From a checkpoint of a small mixture-of-experts model trained on Wikipedia.
Size: width 192, vocabulary 8192.
Training: a variant of Adam for the experts, 700M tokens, 5337 steps.
Below are experts of layer 2 (counted from 0) of a mixture-of-experts language model. Rows are named router (the router's row for the expert), gate (a neuron's input weights, with its number), up (a neuron's input weights, with its number) and show model dimensions 96-191. Each number is 500 + 40 x the weight over its row's rms, rounded and kept within 0 to 999. Numbers have three digits each.
Before each expert's rows: "mostly gets" lists some tokens that are sent to it at least half of the time. This comes from a sample of Wikipedia text that the model never trained on.

# expert 3
mostly gets: "\".", ".", ").", ".\""
router:505537510500511537570492476447554489441535473536536458555490517525468510426440618435487448518574533486549488464546533483505434531540509451477479504525460470494516472579527583531565541483508462493509467516518436549449464495573540468501503485508508526490456484472458465512573415502418512499
gate0:447527526520447475519525440603515555489524516501519489482563569526509462562527479476412503526530519486486545498505484549514552526450440533514551424474415524455497590508560490493504520531462515489468500507518570576433440527450522520443547495500527505501513440510466573499504501488570491514
up0:542457504517527574484542496458573470510535492463526505481486533571456462537501526444520534536492462527512524491540520485524559555457465561509543520462494475529559494548469505510561504457543496422527509482553457498544503471439524527520509521545491507499457575438487492485493529482506525480
gate1:456474489390478444550496547473545439580547523489495527455448542463547495550522533465465499454496517511522483489567467468533528433418529489459460549505444472518418565491477440478492539503446475472517519512476512501511493502485530483496563549499554483475536527593492508528527507566487445539
up1:493478470491517521490506531553586542523554430535589427476531460559446495516532453574474489506529531461537432535522605451542535485496482520465510473464469528518564507518472477486532487424495553514528488487518476521516509467503440539513450468533454511461499483467477524526544534499553503490
gate2:549525494480494475434447372488496509485533522476512442536496502458520494504476497477544510524550475439425479601502534560415529584510520474471510547529506535434434519438509449508509400546539540552534540513489513561504489560495511430556501485470548477460505528452434532546495476530538506493
up2:531554488490515421536407424473443544538452577468534523471417443454483523507533491452452397556454493494412476518525461455446524509519496499523472547489515463523558420485505507512509419521516514435532506527506534467499504519468468476476467548508515519515436588425440492558496443553451505487
gate3:505502578541488456526407477520526489468511500470489505503534411464530516491511494468470480437438498502426498486479589506565508581515514508458513533518507493551562479548594467488516464581512507519452522557473516534408510496507454526544528498499436519522515494566528531561504470524504548511
up3:531492436489511484545455470522475415559512521471569513561522444437508553460491532539445456450413569527434500459484545434534494508531483465541521519575470438497567437423538459445523507535491488484483505480451494482453486486521497549569542465490471524531500482505539444496525426552444457493
gate4:538501548494505521462468497503441505498410496478541473514570439474504475504540572440547462460440499473526606438505515493491473541572486499464465516453526537514396454463547455524456451585504563533489430553499532576505502526439511503476471478532515480432450511435511593516506455551456484496
up4:460479515468507467558478413492527460539545477518452484540372470516510516495498521535524449492460474490525561541489573471417554501511488490493527476469539507477533464424463501487551525495426456519517458441489575525471499491488502443472493521506440514547517583543483423464514514411489490455
gate5:492489483463510446444503503458456477526503485542531504508457579434579459523485490488537508506516502514456452502473456497433510492470548512530468532537534480490511551495496542527521613472488480485526490481547512505513508548493485504487559522544569454505490420509471492476543546495502555449
up5:495482421539578492487470416458488540586506497500540454541474572481516519450448510487491532505471541539514503532524457453498472454516573470454542533565565451571491523451475575496479599512559474534413540448525527515483466539562489504481578488527527453556435469450451495554541499504491493465
gate6:560513564489486557462496536517489471487500467490538411539485480398502473515503508518470535505442524469460441562493487499487514491535538462434542449539509522432469543483532422550456476511496435494552539493468505527482507520559484465589554545484522492507527424537453494526478543431540493443
up6:540546458424500484465490444484456446473512551490528410461522522473535443544487512580513537568467535468525404490517456559545523477493537483444496487500491510482480537451525488500426551501438489492541504496499446522478508510497435506568580626508600542473470490456496539553492506493527412433
gate7:478543545494472491583526538584487452486518483502526548533536517497465541503511481509498470549478497500473448543497504440505516519451527506506469491422432519447515522492531504456538486473506496505482556469476514479529440503541473545510486517518443464527593585484437421462457532473525571463
up7:530500509549527516500544514470529521533512514498514571517545570470484487434447457515547495513513617505493567486449456471556461476521561446489542437580563447486495461487504578513522565526587565526418516450480470493440545470570459501522515531505504542515505480510476442461511512485490531518
gate8:494523399510455457459445491498544494509578555500441509488497589464497468496511456525488498460488533475510460480494486476499476460556524472488430489564537507525526459472488569462441477514556481543489462525515487514468509443485450591519535431490534470540516504483525475529491507526526486412
up8:481469374531455598453470523485489476459555541536424513452456586466490512540507491519525477470493506517532477427470480516498522477529526468438524424578539466513525452442466486544512510446485512538484466492510481473498474475507500578476465476504556482503551441459520443541501511462569432406
gate9:546434539494490430457533526429551503463539477533518497397468510494527479503479454508536568511521487479532479531498474484477465511483428512509452577534396554440533524486539505499503407486450500574571493487533403485474541519540477498541445516543493503550563560534476477518443542509498542407
up9:559462474518536487452515484443536543425530571429472459596402512482516468478474483552464537545506504521486509545569474429496445499502533440424512571530409566446549540479497544579482485532542517531463485474498514530526501521520478484473509486478539467531501476465445481483527460474518492541
gate10:521525548505498480497514529489472476543559465525660466503504607404491516519522509496560473534428485482479474520526507513501494481500517483524486428505544558497539491427457528502511441530507456445476510499520557533513504441534425538432543549505448523460542531443605535478500572506529524445
up10:517489509483533461503502450482550466490529458467503487494515397536473539486489478547419446520572568534458504471477578566525473498472524518485479576440452490511572465591520523485478467461553486562494472532477504440422547499467539530519465516492525493469478493434476534414521468553585528451
gate11:490452473463529421408443457482513481476486486513558546490516515453502509535538511526459498433511547492434531480513540449474480496483496502529546578542500475514492493506577511505555536501497534550510503511496529472500550492482443503499552491525539546509535506462565523469584575534476532470
up11:518542479553434530588489469501451455518547549498430496512482547524494523512513433490509469564481472496517520568494443552557502503475450518473436407484460563492526547489430504540462473475442491465511533471475505533509512497506569536521479475475508458451559457502429474531424489504494486527
gate12:474475508509482541491528491544558456513568523481498544556495514503491457535440476520521483481504513453476569436484472509476479565559507521563524472558473445392486480446507505558506561542525498504537447464455541531485540521490460513585493513476508530489593530473489552477562490428538473464
up12:494398485571480561512434511534565452497522516499485529529466482466538493490501464500405513473469461510556569480459571562531520514442520528458518455497496452435442462473554508515541525395521515528480482487489548455512509536479533527486539429493496525569487417496462538461519502392458438414
gate13:490429469529468487503522486445521406493566513538431484514499600490456528507529536460527494456469482528537506509515559488449504470491512539509507522410494524569487444577452476476512417511559503536491536500525470527464515488498451439550500504554541456620504571582489439495479585544474548494
up13:496538559526536559487478473488498444453643507475536464456382577528473500452462505466535467484505539423525534555505420493356485484514575448516456543496494491546513588541502542505466527516524530518498494453486446496468490430506437499496469465462519516502512428541475483496435506539514516515
gate14:488538472484508483502500553546525460618551493539557462494489466544467538481497518534433450460432453565443466512523588509537502480479471497454423503477547546554505431410499496487425424467535449456505513460541583566580512498492495482458523523513476415465464585461578498476556509481533519512
up14:532473497551534508590554586574496489495484470496520470474443444565444529454421574466466436491497550485496467559525447449514454496422498496498436492516496442469557522545523545530502477451458459510505519419468557562488434486501470521421504561464472481546504609578464440498439444479493500481
gate15:436491486459500512537467473496547494574579436492504502531585573458521473509552440511476490509477537511520562470493448513542524466505493523525472490459508527451451549477488504482459540519445478454504456536475484499516478449543521514573538459520495485423541454457531420512560535527519492473
up15:490460514486543573517499479511504485475514450461493474592513543489470477430493503542485556505427517535552548489506422450435390461478516459496496496521600468466463497425436556541530452518495484531412430530469507507441510442489472426574449501486458502520487507500466518443544424473485478470
gate16:486433518497507481441468476523518454515617526497502429482517556544483527502488487449457439474483508505532522456510482493456512515512494499530495549473540497540481487522463521475439527516452482567438504490447436493406545458450469566478538476501465476460499446464592517496478486477420483486
up16:471548506527502421502507502538467452535503541477554533481609488451591456514466525525574581517539550516569491439503506449523487460605528525456523446558503525479461511459507515485528496518468456512527551593514476481539495506489473438550488478475522564521533529484437531504489516494486552454
gate17:554516533510528470506506470526487492450366465502464477519468479525468516543460504479474518496551434511497526544506465464487504577478421505549546469574504528457547506521493544491475498530499465513557480506552463483494473466492523486512409577480451493494499584536575566513473484503506494537
up17:506476484485493469472459532480455517482513477499518444553429565466565471537517606545454512445511464484499467565503589482449490576430501517483463532530490436521518471518566475531505549485481457466515499604526523546500535470508497451490446473550495515498540432560469502484549510410478551526
gate18:439562476476509589559529526481487622521442490513530482541522462467482444501482506445553470492457558526469514449482567533473485529590514505483551498542543483512460492513493494511481475479546475482506458476492468517489479527574447528566532425536422495516502479533492471610548484493479485461
up18:529451561449466497447413483453473406518501569500463522521586551523497477526493510449452535538516512544512499488527501546467515574545537493439484445473496518529606455475528446479500437547526538455529517563508521473547479450436509500452455531496517446472491523426491500485490443521500494538
gate19:448512457506547505492519439450545420578552427505592506476500482529537505494481476498447546503464520548511586494502483570530503486518467508502486543490486455512569449429483545484523499535481518440531517546471589533499457491434481515558526524488477537506518548442567495457582481514500543399
up19:459568461470504510490419474537485524528459527486532544509514444510579511483478521469512512558454473559503587506501490484570539545530540457523518492522519482541536476472544570439536488547558550451516520543467497523489415511455454496477544505489502485543504523454462508572523483436538582522
gate20:491490529495498466507471416484555442552550514535530501561525504453514473518482462587378427506485487469500524538505459477461493437453532541530477450445512517539516501455471484524518427563424478442510550540481479507484518501547521498411541501482495572510549506568587547461492513521487479471
up20:478476552574516585528448486572514482504494479492475529529469476495461488457439428489485480497458524528494516505556426526527497473506587442483517536541486459509542521524516541510510453561593413474449531474443565527493516464596517476438567575499426498476513480474453544494504448481467493583
gate21:476537495444500506532498450595473440534418418500541456478473436586444530527496501513537567529501596488487443451491582447461522519444556483432506438564491573454505524369530485464491555536456441486510515484481455529575543506504511519500474461439551542449452461555439498520510510492494477488
up21:531381468529491491437517546543477445511473472507573521533518523504484525471467507462539553503498556478505483445468484526549494448500556500517579572458460544423433569488512527472508543476521480468502590486506541469425537498498467504561587488508502543478454494544461485497523487543441475511
gate22:516411550483467471440487556452560560442510542542557522487530413518533510540483517514460484512512402539508561481470553520533492512445446478454468556484431547463478553560485512434546452521494487532516504544523474529460500503543491454446524593556506464453525454427511485513457488543512510499
up22:458517461559514514508391485530441499556524453475479498497508536485560530523545475504472552478534441515571487558510565523487514434519515508460520405478411515516489633534464500503519525441435518548489490539505480490523505518482559486499472463503510528499543526556570482456404543468430453468

# expert 4
mostly gets: " which", "shire", " house", " ship", " whom", " whether"
router:471541531527454555496548507540501522526467509515485434447555533558475469579456483506468509423611457529450478461449525454442517587498502565425493540456558553451502479531516497497544511556503509527458501398497524479516437501472544450491493470467451468480576544576474480474474548479581529561
gate4:530461508482567461508549521511538479471558440567569494469460606487428480516525511455421518476507521408536519415460496502533539509460528573418511485556460470490542499488489568574510487478559490540513520534547458567473540522497546520544510433516471428475475443553458502432561546403493477543
up4:484461526538466526444449477505528499503526531509530507531511498481546462494510517537534494515465469527452575505475502514481520512495492510478516555435474521626446425483455519521467509462453529481461463504481573504572536463501501472406427491449558499536465514495589505540467462495518551489
gate5:465480456538524451445505440524507474455531441526530488462541489488470466503487492578459535518541495480545481562513530488563440510430454478406470524471431457540524505549422412526476503565509515488482440524501464624522466531519516518502520506564443449456540487495506578480500550448474508523
up5:467514458517514565561408531468538545508452566506500510547477496477553460525530554484460455446503513556486491470486470502497527529511504533538501527490501464501546556432515535507487554403499504518584530514579483490465497552503533467511452447503565436552488516525503481463514501541517503500
gate6:534535486474515532519478477520514527444507480482564491525573449449478519482468454518513527474518500511485486519522504538499487513459498446474481492524575523429494548480505449529502547524532462527506513470451511566489449440548499489509531458479523533477462410496546552473481481494594567462
up6:591499525486453541470477508453497560472474484520517537437569538518504448502559538443474516505522523529540549522526432475515512521542549511487583489560506498495476569516493434435555429452499509443489506521579452522489479550487533489528477494491543517579531500563546488514484550496455538551
gate7:366442469520557503568449457481537535531475454535523422556443483468479515494545544502490505476437471506508561472515530496516489495505514478473448508510523490555516384446543528534500560509576485514567410490561496571493491485516570486515550489544469529506521535493483531506525570454491610473
up7:476466490506528501466551489521510430442526566567601563502507518482534560496451459518487522535549541433527498455544493480473483554468536453559539525443429502444536530537490477492454435427420490463528567510502542467518555514485468484511459498510520518508512467400527453479463470498570498460
gate8:443468519496494524473514465524515473561515452519559441470463512422534473488558479489433438528499531423482533560429515501590531509546465573453464521477507460509443460492521570453504462594483449458503508501525467525494520523499503410512551464416457528461482495477491493551479486458475462539
up8:475405553480555512552486495459519482499481498503441547588560495533612502546561531527484565464552500481487508499562407530473507503457582509527491547489448521526550540472576471518385513518503480522538528530489517473464502469549454570389485572525498502556518486480514572513485504492475523534
gate9:500499482606473521538507446516557493417575483527533467515432499502495468490504546603414496463510495487571504503545494449486512455517468487492419505491490467563510505514470465476509457566507480488517515542496430439403523490547568506464538495530479405418466458576525491512479502426481532482
up9:488539554526522477483456457482489527433486513509389468504496489481462501514516472435514522468516502439478498514515478547544447519511570453497473479529411485502522555513463491570453478471515569462526475525578521537546503458485483498534516500521563439552515483545467554638533508490566545510
gate10:412455502523506526493536531515540552552537495598491487442468510528516487546572520510575474445529466486539524579572537510522611473536528471480476500566495518486535491466494541494520460552590468479576462523509488567469508533516485507543455457468540483482490549554480492503502520519536472464
up10:527572492578480533476520484530467447538469531563471437462486501548478498488475506532549473442574536521559508531534549509537490543462446519580513438462516509507553542520491492552498472537508453487514554499522550553502404483482491534523475435523465542494552524533471404506483535511607541531
gate11:509474384547550491429524503564486520485511552545529490453474498514535454499504508467554364540536529469533522548465529463515541555509459439441459531495417470535498430517500515549483567463423511529554433466509429468508481478461503488464460522486465457460504472525459446471526554477536546507
up11:454427472457559478514485475524506531483552579515504471524477476493554570529514506597443505494428468487499529609478465497500533564447517528496471538441536494577579522470420480399543477491456535541523435518488436499507461521507509473545516553457464525495412480571474477488474506513537541459
gate12:463518538478548470445464480406523524487525462515501476508494476502509447502526508566488538530492566526573481494557564527506546491497515474502515539467531509524446510510501475468481521542510561440474540535520432513461522519526535514488410498492529531449559457516519475503567582451533490460
up12:554566545465424450499581487427535488462448495472408524554489442556537442487447509526513539495478552525484393489537505508547433539518489436488562527491506426487443442532497461523547555495524513473459430515541440552518427477472462500495370480499512502464522509510536443513595503499515461464
gate13:503575518498528453516408499505527448486551485545464509495491541477500461470447495495495501552545532515494504433486559541459518564481451504511528508489484447519533545415489470492545440488532548448580511506400505557522518587462448473558509536457514557474542532590506469523552516503460570467
up13:490604484480498476606456473568478547536500473461541506493475563573469434486460477545518467515536596514438511505428563532547557471450540452470475503515437491522518526429482458437481457606526527448483490472511489469487469455453587513477477540470491529528496485499437498450513478547439540490
gate14:537581524383463493575552528459483489484507515516468579447475477521520520531442485467533536545504504489468478460579532483496495476462472540465472477490502552506464508498529488499561455494506519532481505451502451522527524459506460462506450531493567627519535506493510468503525505487527496448
up14:532540536497513435597461486476581475485567573465549457498534603483480431540489495503510544533471468506495509520511468468504453468493419496498477470512520524563528421522486558546524473513508548560514565454511580446564472454537461533532578480490534549553464519533522463505533474545480559509
gate15:517497492538501571484393494521534465451535497523526502494464495573463488529557493476424505591397511501463437526506532517487498512511562549522453531524500493534479502519479526479477429498478505452500480479479470526587505541487401488570412503519571420556475555465510506522482480529535518531
up15:586527560490495482527524513497604509524484518471521505485561531537521464516529549496425553522542508475560487587473534520542442491526536559481416563442560495574408550540458450492491507506502537526490499506535471536520429538435460521521418558511507446541518557464598532482454498479486488434
gate16:496455520514474500526493477430538454505521525561487484489548504552514536494476465556503592446486488463485482450508443559474553492585465587460464533513493468554544537511455441518545530584483436526593465507510457566453489486492459500471526522510516470482521481517531583519538513501493504500
up16:534527526496460470514495516543492563543491532550514472464476503479495447468488512504543466530476430537543545529451564429552506474446533489588468533474526527441508522434474474494458431506539459476407457512552541517497603494485507489536381584536496509487438529563529522506535450549475498497
gate17:515531450424498516557512458534494533524491494531521442484556493472518498542504551462477458493446507559474551493534461485559546502526477524474524425510547538486487493529549535498434389506492516430486501510487445585541509431506501480468511564447554554474496500493544510530561484565454485498
up17:495518569476504558474541497550499481528507539544611500475486531516561525424512497547551525522496443517545569530447451536517464514557522527432496494536503529567451582466438552466453486540486528441522512450487458502510566505526523516534503514514501508483505413532600549502460542461514500552
gate18:470526529494455443455453425474512427500544533574524471504528496513467473540502493528405572411543474482525490487471539548486488538467476495527508447433516445493460486493526525474460438617498476575498441575563474535433486541430506443501508533525505492516531507458516519428470484442487464471
up18:513454538480517501469526541478408487502556548511510497406509470479563443486550495516444458470479494387463534550494521426507532493478483562432519512499454570498497544513446523493491466491495426499512502512480519506545483576517434520520481558504498522471504520624527550542504493503487555470
gate19:549534506548508544458403527469564476526566559503483490489523447466520487531478502505450454439507491509524502478460493558488408573492471556529508523558512498453606415562451551500543459497503557469519480527529517575428524468567557552494426461483455442494440527480525549501480581482525499493
up19:423492554493498484466509469520465519481539439525500433526456556546538510407474504518486435475513514496508472522517411503488533506464454495380503473552472563501507542549496563513448483508497441471482436485520457551513468528519502499444543489473458523488560505533478505528532457476491551495
gate20:465500504521403485539508521478503475502539571516525489459475431545467470524532492517486523521596495514467516538515539508419446555519574457503428482550461544575520464529513534508522518518471420409478476482511496551469525470565486527521508541585472462541422501478443485525523481491503528539
up20:485516479540689567518511500502481487443480492475496494512486535499498476583476532469533518444501461499546469491471495520537466433462513454501530523542487512386497539542519524539498476530493478585482523488484507518514527406533491430468570455505539485531477500561507506527518543543516571489
gate21:451442441509533531510540475518530542560479519609575567545517591487524442530493498519506442470425512523481493483521517437501572527520524519498440487479494482548518454539547524426534478530513524566562491523563458497527485525508549531489457510466499465539542498465479489492539491463507520472
up21:426455428534452534562525508576459558571485559567484466511453544455522501515461510548487439504453462499427479481565503509521617481528483542532514462485491512503521457519487421443545465519441490549526513491484399445489466512444470521437492499513474541482539459487487510478525536516499470497
gate22:451502515455546461461475502510522428456558575522421497453565445539569524513498480534510427524556496447594415512520445529482489573521522535469601476495500564482475500498522490498520454530429476515464462494578476600562490536436458601511494490449500503553540536495538495517534501500476497457
up22:558459426505500545531527508522498520482440488516541516454486425545551538524529577484493552500524519471424506567456498528494507517495548505479441487490448649567484495535591515537551493524419460581500522505549490544522524488454480480518550477532513485455415459513507502506516508469523655517
gate23:423479552496551556544540420650541443505541476522489487476528468520402520512481505473525442547496523406572475432518549405508499523517488518419506501456448495470492515514549462473553557523507460472537529537555475497498489501469457394527467519468542498521469490459486504534478455497512451482
up23:520490468506474509514440554531482458471547504460449538515468431495520531459488425507533503472515516529503569532500427568514527478599488501471602426568595467554529550544521591462487512503545474485497528512537435547529545489537473518558491451518507559457483452498438504493496549490476560536
gate24:513511489536524487593576485550507434515486505460566539439466579509468391528534472510495480475522593494459495467492500474549450485593385469505515530515454522463528513515492496528494489486454535473476471527470522533547420544449559519467531521489481476529506578471498483467480510481498477498
up24:534571458484508514572445469460500460470497520432452568420456519521498452549431520526560506433561514436468560484521505502525455513491556525490576459486592537495466467453453421536493521498462486556506480509470517492476505492503472445511426467505436515481394488478498477487481568496530490435
gate25:429507515464529511512452531537475525556498460515514522531546448472515460513459564477453426454481456473530479453572459475543512576487490533422561536525503530469513359553543494566507509442463521495532479472489412497446399449507560498555519512425490458462471507485506455493530535492514468540
up25:467464508466466582485477512546474456581533521490508478501492523416510528480496479565459479505490504488581477492516500483528489492460576540480553499490527554520488446486477492550497565524513612499523477449504408492449523447474544473534574413444493542446452534542482460518509489514445476511
gate26:450519517508584481484421502493518475502535542527505486458504480510464520504505569493449446481520577413492532498556518564442585575528530468477505442510513486512551525561543466455535551502514498486566430411498507533518555504469458472458507481431439494488463524498561465482482571404499462523
up26:498510483580534461491510446455477493503502446521509560543465440471549480507441546537501535463480495520492501518500476508426527470435456473471420486512445471482538513485512501503495540516458521526449455537483526502447522523494463514522503570566502521514526496511475490435580523490486547471

# expert 12
mostly gets: " season", " League", "---|---|---|---|", " career", " round", " Car"
router:514487572474510530539451533485506505531461497481477602430454506512524519533535447514473432507527433542528498536497453488537474500545504517529583549534577485531482515512495532482474475511428506502547501504538559513520515511532555546522478440547543492558499478497491524497509480496519480445
gate0:540479499463457516419505445488531445501529461536507569441491484477445470486524506511483543556420568442484522434475474510450475502509489532460480492482468470505515493525529424435465524597506445492506558462560532517500494495480406491508510488540426474510498457565435574492450479563509479488
up0:456484509468466527541524437543474501523498519547513501470462574545422459508519560418552491516504486505511434500515487531450536503509519504523481491513472487440496560464500405467497536532564484537531571486504498408497449514529464491507510418536514450563525541542476483445542582505543545493
gate1:451522499500422452529461499525543478484471474533485481447465492462573514549461507458533546494447520479474580458480522600489531558514508535514474536496525497476460459493522489478522493532579522495607461569485573488483564552540492525467476465565491494511496419511513533509519515469509503435
up1:484414526495492519502534451464573431473516504517542461356479445600484538583524561475484503490512495496475482557575451567480514478469504628487568515471497534544488470459551494512573434553524486541481453499464505498513516482526557517562472449546585471523512431464480517545455482419476486470
gate2:452481524515472576454533414536472471509555523521494489448587538493521483528495481520443514474449533516468473481487563447595578517518464529497493446516471495483482480487482526426456458556503562456457531505483521444449470502411471482545546529471551522466503467438426466430568522468489498458
up2:440536475544486556472482467476519556466477542505437468484504528476441521553550485490442576465389497580486442511558554498463515513483532515434464509490448542528450421535506463529521471424539514484539543466429465554476574544462462553475479564510528496475477467471507526486476524551430437484
gate3:435464553533507482576515459546542576446526449523456501510508546528542533515517534426452525440493499481495447509556552466499491548528482518487488431614595525445559515512525428488528514517490453524536476484568446510457453438469518483589480541559591524581523443508543455515543493508453534499
up3:481496530580550450509474492507483512508484408473494554553521426515506549493522500459532520500503463473409428490499549528497539548557513536496497501523553542426582470567447516479490413469498441503527472512516496521538573555502514543550514460578516576527534463492499461525513480521473491431
gate4:470517450475466497496464482466562469499489481528535504502541460522548513461539528474410480405506476496575490471605518429470478513460525475470497509494546504487470474451501501487534465509477526510422502559570469518481564549451477530497500482557562527524445509528532525456465509465486552569
up4:466485503587403541486513535530480494447481520507475505507478383522467489473574497518579501586579498496480523523536518462467546495460569508457511448520564514470488435489499483509445483560451518503500584538512585507532494528469484482508517485484537465545512495480458514546500536487574414535
gate5:511471467509513559499528512549499555493488470527506492489478466485454478572513535471451482496548485438477419547489492493451568466522533570512534558533515506534566424538528515486536556447493503540533503529561504543441476458448521569464537476424453563547520490470562521581530450478425526499
up5:496462526502468529457529541475409497485539462543486529450451478494462534442496522444487552497479545521487482546440494451482505451538451573596509505485524497475478489522502520414510477598474541506492495489480478513394530524497417432491557517510480497541496540534450434535451485498470471547
gate6:452466487515514470451531467511496447406491478531503508496553566453502468494533441465492448488508589531583481462500492474535556540531513451503500503575495524520525433460468558493514439484454405400494544458580493498540515447528508526536444480481506478494500537479496478439516490530513484469
up6:508549465567545470501445519442540469469474518511543506528532493562470570505522500524479540441473531522488472531481564503509550498540475439512422546543534608542512396488502518388475500469515547460505447527534442522562463538484539523528566494519448469508552511466507511454531498521466434552
gate7:472550513482502521467497516452520559562493469517578550513494454584466509539467562473524428475488439492458477444515496458522394533444489503479491580489435560521472499528446482528511472514424503465477470537448482604476471496515554499581555463478472524546503492499505518535528511421507508497
up7:488561544419463490555454524515477525510496467525553548520582430570439558550417504549511461537518470517475506439513500539512475511497472501491513495516452478506490453539511511507514555440558510474529495560503416561540484486531535510517533527478472541598540542496474507544457494483510523537
gate8:459536466473501498468529437513489412527405542556530441443484548528548498573516560540462511482490462446542475499495555473560519500490502512468538463494470556458496521393575458537480514460526449474583591537588532529521495564539564467470462484454511568507462519525458513549583533475498525418
up8:505486513453514464459559516498584578470472504533540580499510451475530573533540524487516487488446475416492530516448523516511517548573532592522394548518518491455455504540454483486584449468531497493458414558486464555561507517473473501417482476542493478497483502576604499480536494499535515451
gate9:455425435463488491534537451415494513456500515561419483487554483521520391570481529484450499409517480537547487564534436522533473486505495440506486514506491440496466482457522604520454495563458442445428513534555456556551505417538464426432479564482541491512526510502484498486557576452554502454
up9:456510542493569448524492540492481517525517490528450478524456514446501546374497492490541459495452547502512466482486572432519471451554564424522506514489496488502541436491529510539517522583526573523486492521446544489505498449477446536556479581453488465481504524480461429545480510520564520529
gate10:508529516545542491479474504493542448533513499530500504532542567400488554503524493503483494502476554444485513475496487481518500472506445516485532505419487541486412448465478483542513491515428418464422593608553451509508511493470482499569432445533483583524545559502554506541538495427499484542
up10:485519513512512476554543491520485445486561456526460534523521497474522443460591483487482534544552478506467607467518459597509475498527530545522497480499489542492473527532487498441468562556436548436517473493561476511513403482482556498474430471540534544474474511522501435486527450501535523534
gate11:514584527493431479502444500545457479463479524552543533548480515551559465513498517449483520455509494527543522535487513522542443525488435494530452524470504467515467460457498479466481554498414451503478517527518476615532485486454522493533494502495485489536486554534474506493501538494555479530
up11:486464568491558556405472515491581462446444501536593500445509503493561520518545526492474502568524538484478566551509494505438508483454539471521566512525503549442482594537556538478482476517525544480535480507477502550508549488499452431471404517532471572516582488454508557467425505512508460459
gate12:510541527477513499548546531479529510497482531555539512479491522500494451523521482500382486489460511411543482501484547497503545521485541565531464558590515472461418486518473518417551519465473447504561540475507495474535412424494500478489478468450588553431470460497549540458555547526508543502
up12:473512442484539497553543539393438512497507431539518535444484427495466546510522482506444568535473523468498644433453528532522576495522529529527514476530530539471459452515450458393470497522464500542453501444406532454520487446545489495471474550513473560441442520484536411514523524542498493509
gate13:479518498487478536428573473514482508500492514525570495493485540515448444534496485505507475521470557452533411459476562545555459502550515518423493459406532527529424479566521525511484509503501538514563527507500468509562471512534498477548384497511527499532548462515432474546524558450477539477
up13:418444443441560514514503456500508510480549448466575461500455544541513533540458513456483415472492482479543459483524501491462473496526483482562507523507419464539455473485489427493457525494449524467565457455574528530484501516480505486467538525525546555467484537506469488508496444568500541429
gate14:469455533501513479539410501500590490484475548579503467509479467596377589407500482467495443511527457541519444542506475544492446503506511491488490515503547505490472543459477565531505509488526474485556484571536522530614504483544452450584457535443517489486461496484465535518527526499508552442
up14:479487469590482512598554514588487534437484513452510502444511449456529480539495533475483524462431525522454482487528575526487523546497521551514525492448548474562559488488478556525449511441556500503494490496560578460456444454419528453504400527424497406518608496465577526516524507426496522481
gate15:535590463538463482500469521585532571428528494534493535462447465514461443557525537562478530422474524530564492521464503505507490493500524490465508555508461501474518452478443573534490514622487509496564460512480487524474510526514455481502493465497459441478468454447517528500527527489462464492
up15:432581455536538512455551516520482494497452496527510520523539433534524425529480506581498472476532565487500576518518510498397547510495518522535545459496430448400518464449518474429507559472494546451486536454500488497465501512509429526515517462521502477451489554456571397542498539515524480579
gate16:460459528546490534535464459504560500532538480508505486519527503530484522396549482547557476483541493497522502499546486435545493521519496557459600471486496514572478476515437531481564505547499453594468557490515452580493468486453525494474496451528490448541479494483512580539482466434461496518
up16:528547490459588465478528552504513558492513449477547522509473544544522526422447522511492526434516537459557452464487553536485482449475554495462398491520460474480525536523563462528425480488486484516454518564544480456467543527523468507586472479459505483489553472520560405461503499525452598509
gate17:510538471466460465505481413513591488541470502501519486483453473462525507404469533537474574510557548523463453471481529429479482490507499519476522516516436500583528518502503537458629463496516461536569487466460484576510515543553519518506558576567531546473501364505493497456525554435497503584
up17:439501498552486533596621471552518498567511426508569508496493524514520496455530494558511495527533464495525434465538553448512512465419475521442479489442488497586450515521504589471508502486470485507500554535526477490486501547521510557528530463557561497471514497485472475473400513572525447521
gate18:449528512446511543491499451539612512606464548510579557517531540515522497551523510535546518518451557512512560447510530437494473553472482494528559458478515488511544540478503528440434514551442521508572483439567446517508468555526514550515487476501519495523473451514612428513561487455407489480
up18:507477486504548531541456479465585473598517531457481512510505483493485506545506478460555545496516499531495601484522465477507464445456450544556589516423419534513590579449513523573479484483508496462540475513550552479514527538553501574487553513467577502517506527469546475605532525496496521492
gate19:514491536486524516465475480475540473478469512547510454543513553438475456527470552435479460573447548502500505457569501523481411505504481459567468496469504454482505476421516523525489456466530503412577580503555511581476518496565523516525510505542455514483518542551518500505477408483550486496
up19:493487462512531518509569454448407538439525464515531510454516536529546511457502528445554452527483495487538519475539494555526534416476592452462429577495499614434500474512483561495442491482498517499517484545463516499487484534539508553513528504545423544489437499514598483491470468502419433520
gate20:473392529511448540488469459462428484509539511543506506503540529529513495504616492488491478465463536477557532476476511558482545459440539483520485467563535493525516532516570433441530442511506500542427603571572479456505517537487504487537572452563503545516528516526459474455507491481439480487
up20:521513431469521465560475444526501511566549484426505467540475444478513446519479522492485503535439386531448551535492496572521554550450461524479546578493507451482562490472484609559506481517524513409488464519442493516479472495540483518533471509480550527519486493455418491481534425409502468530
gate21:460527546515570533519484533559523501577526568489450431559452527507563433586511510536488451501508551553525510513470522528494494474507471489478481496403596564575458517524482505521440513501404474492544570505506506512522459547442506522507522540536587602507526485566598495438536482523482550485
up21:572571524534478511519559472467582539496592528499517437528444507463437468569561533555523517511509452537461491530511501471520443517464511487449496484537525469537478505467474508503490490431446413562582479509515436501467550540490483567478548464524567553579539503488511543390526564512492522532
gate22:451446457567385559526448444615511540468530496520524437528515439544496450532518511525503512500515419490514384490425510512468536474492468530528503537437482485569505472474549494395501468482521471525535503542556565511554434493507530500509503516544500485444479519537456565523479519460515504496
up22:435429459476471540512475450542531520448544481491524489474474479520515517521488528511561498544518415515505496511503485549472528465462547579564483473558493545482487485490571512487502418542460512455470470513537524475452485552512492523526557497542480541513481420513443490485447497502424498580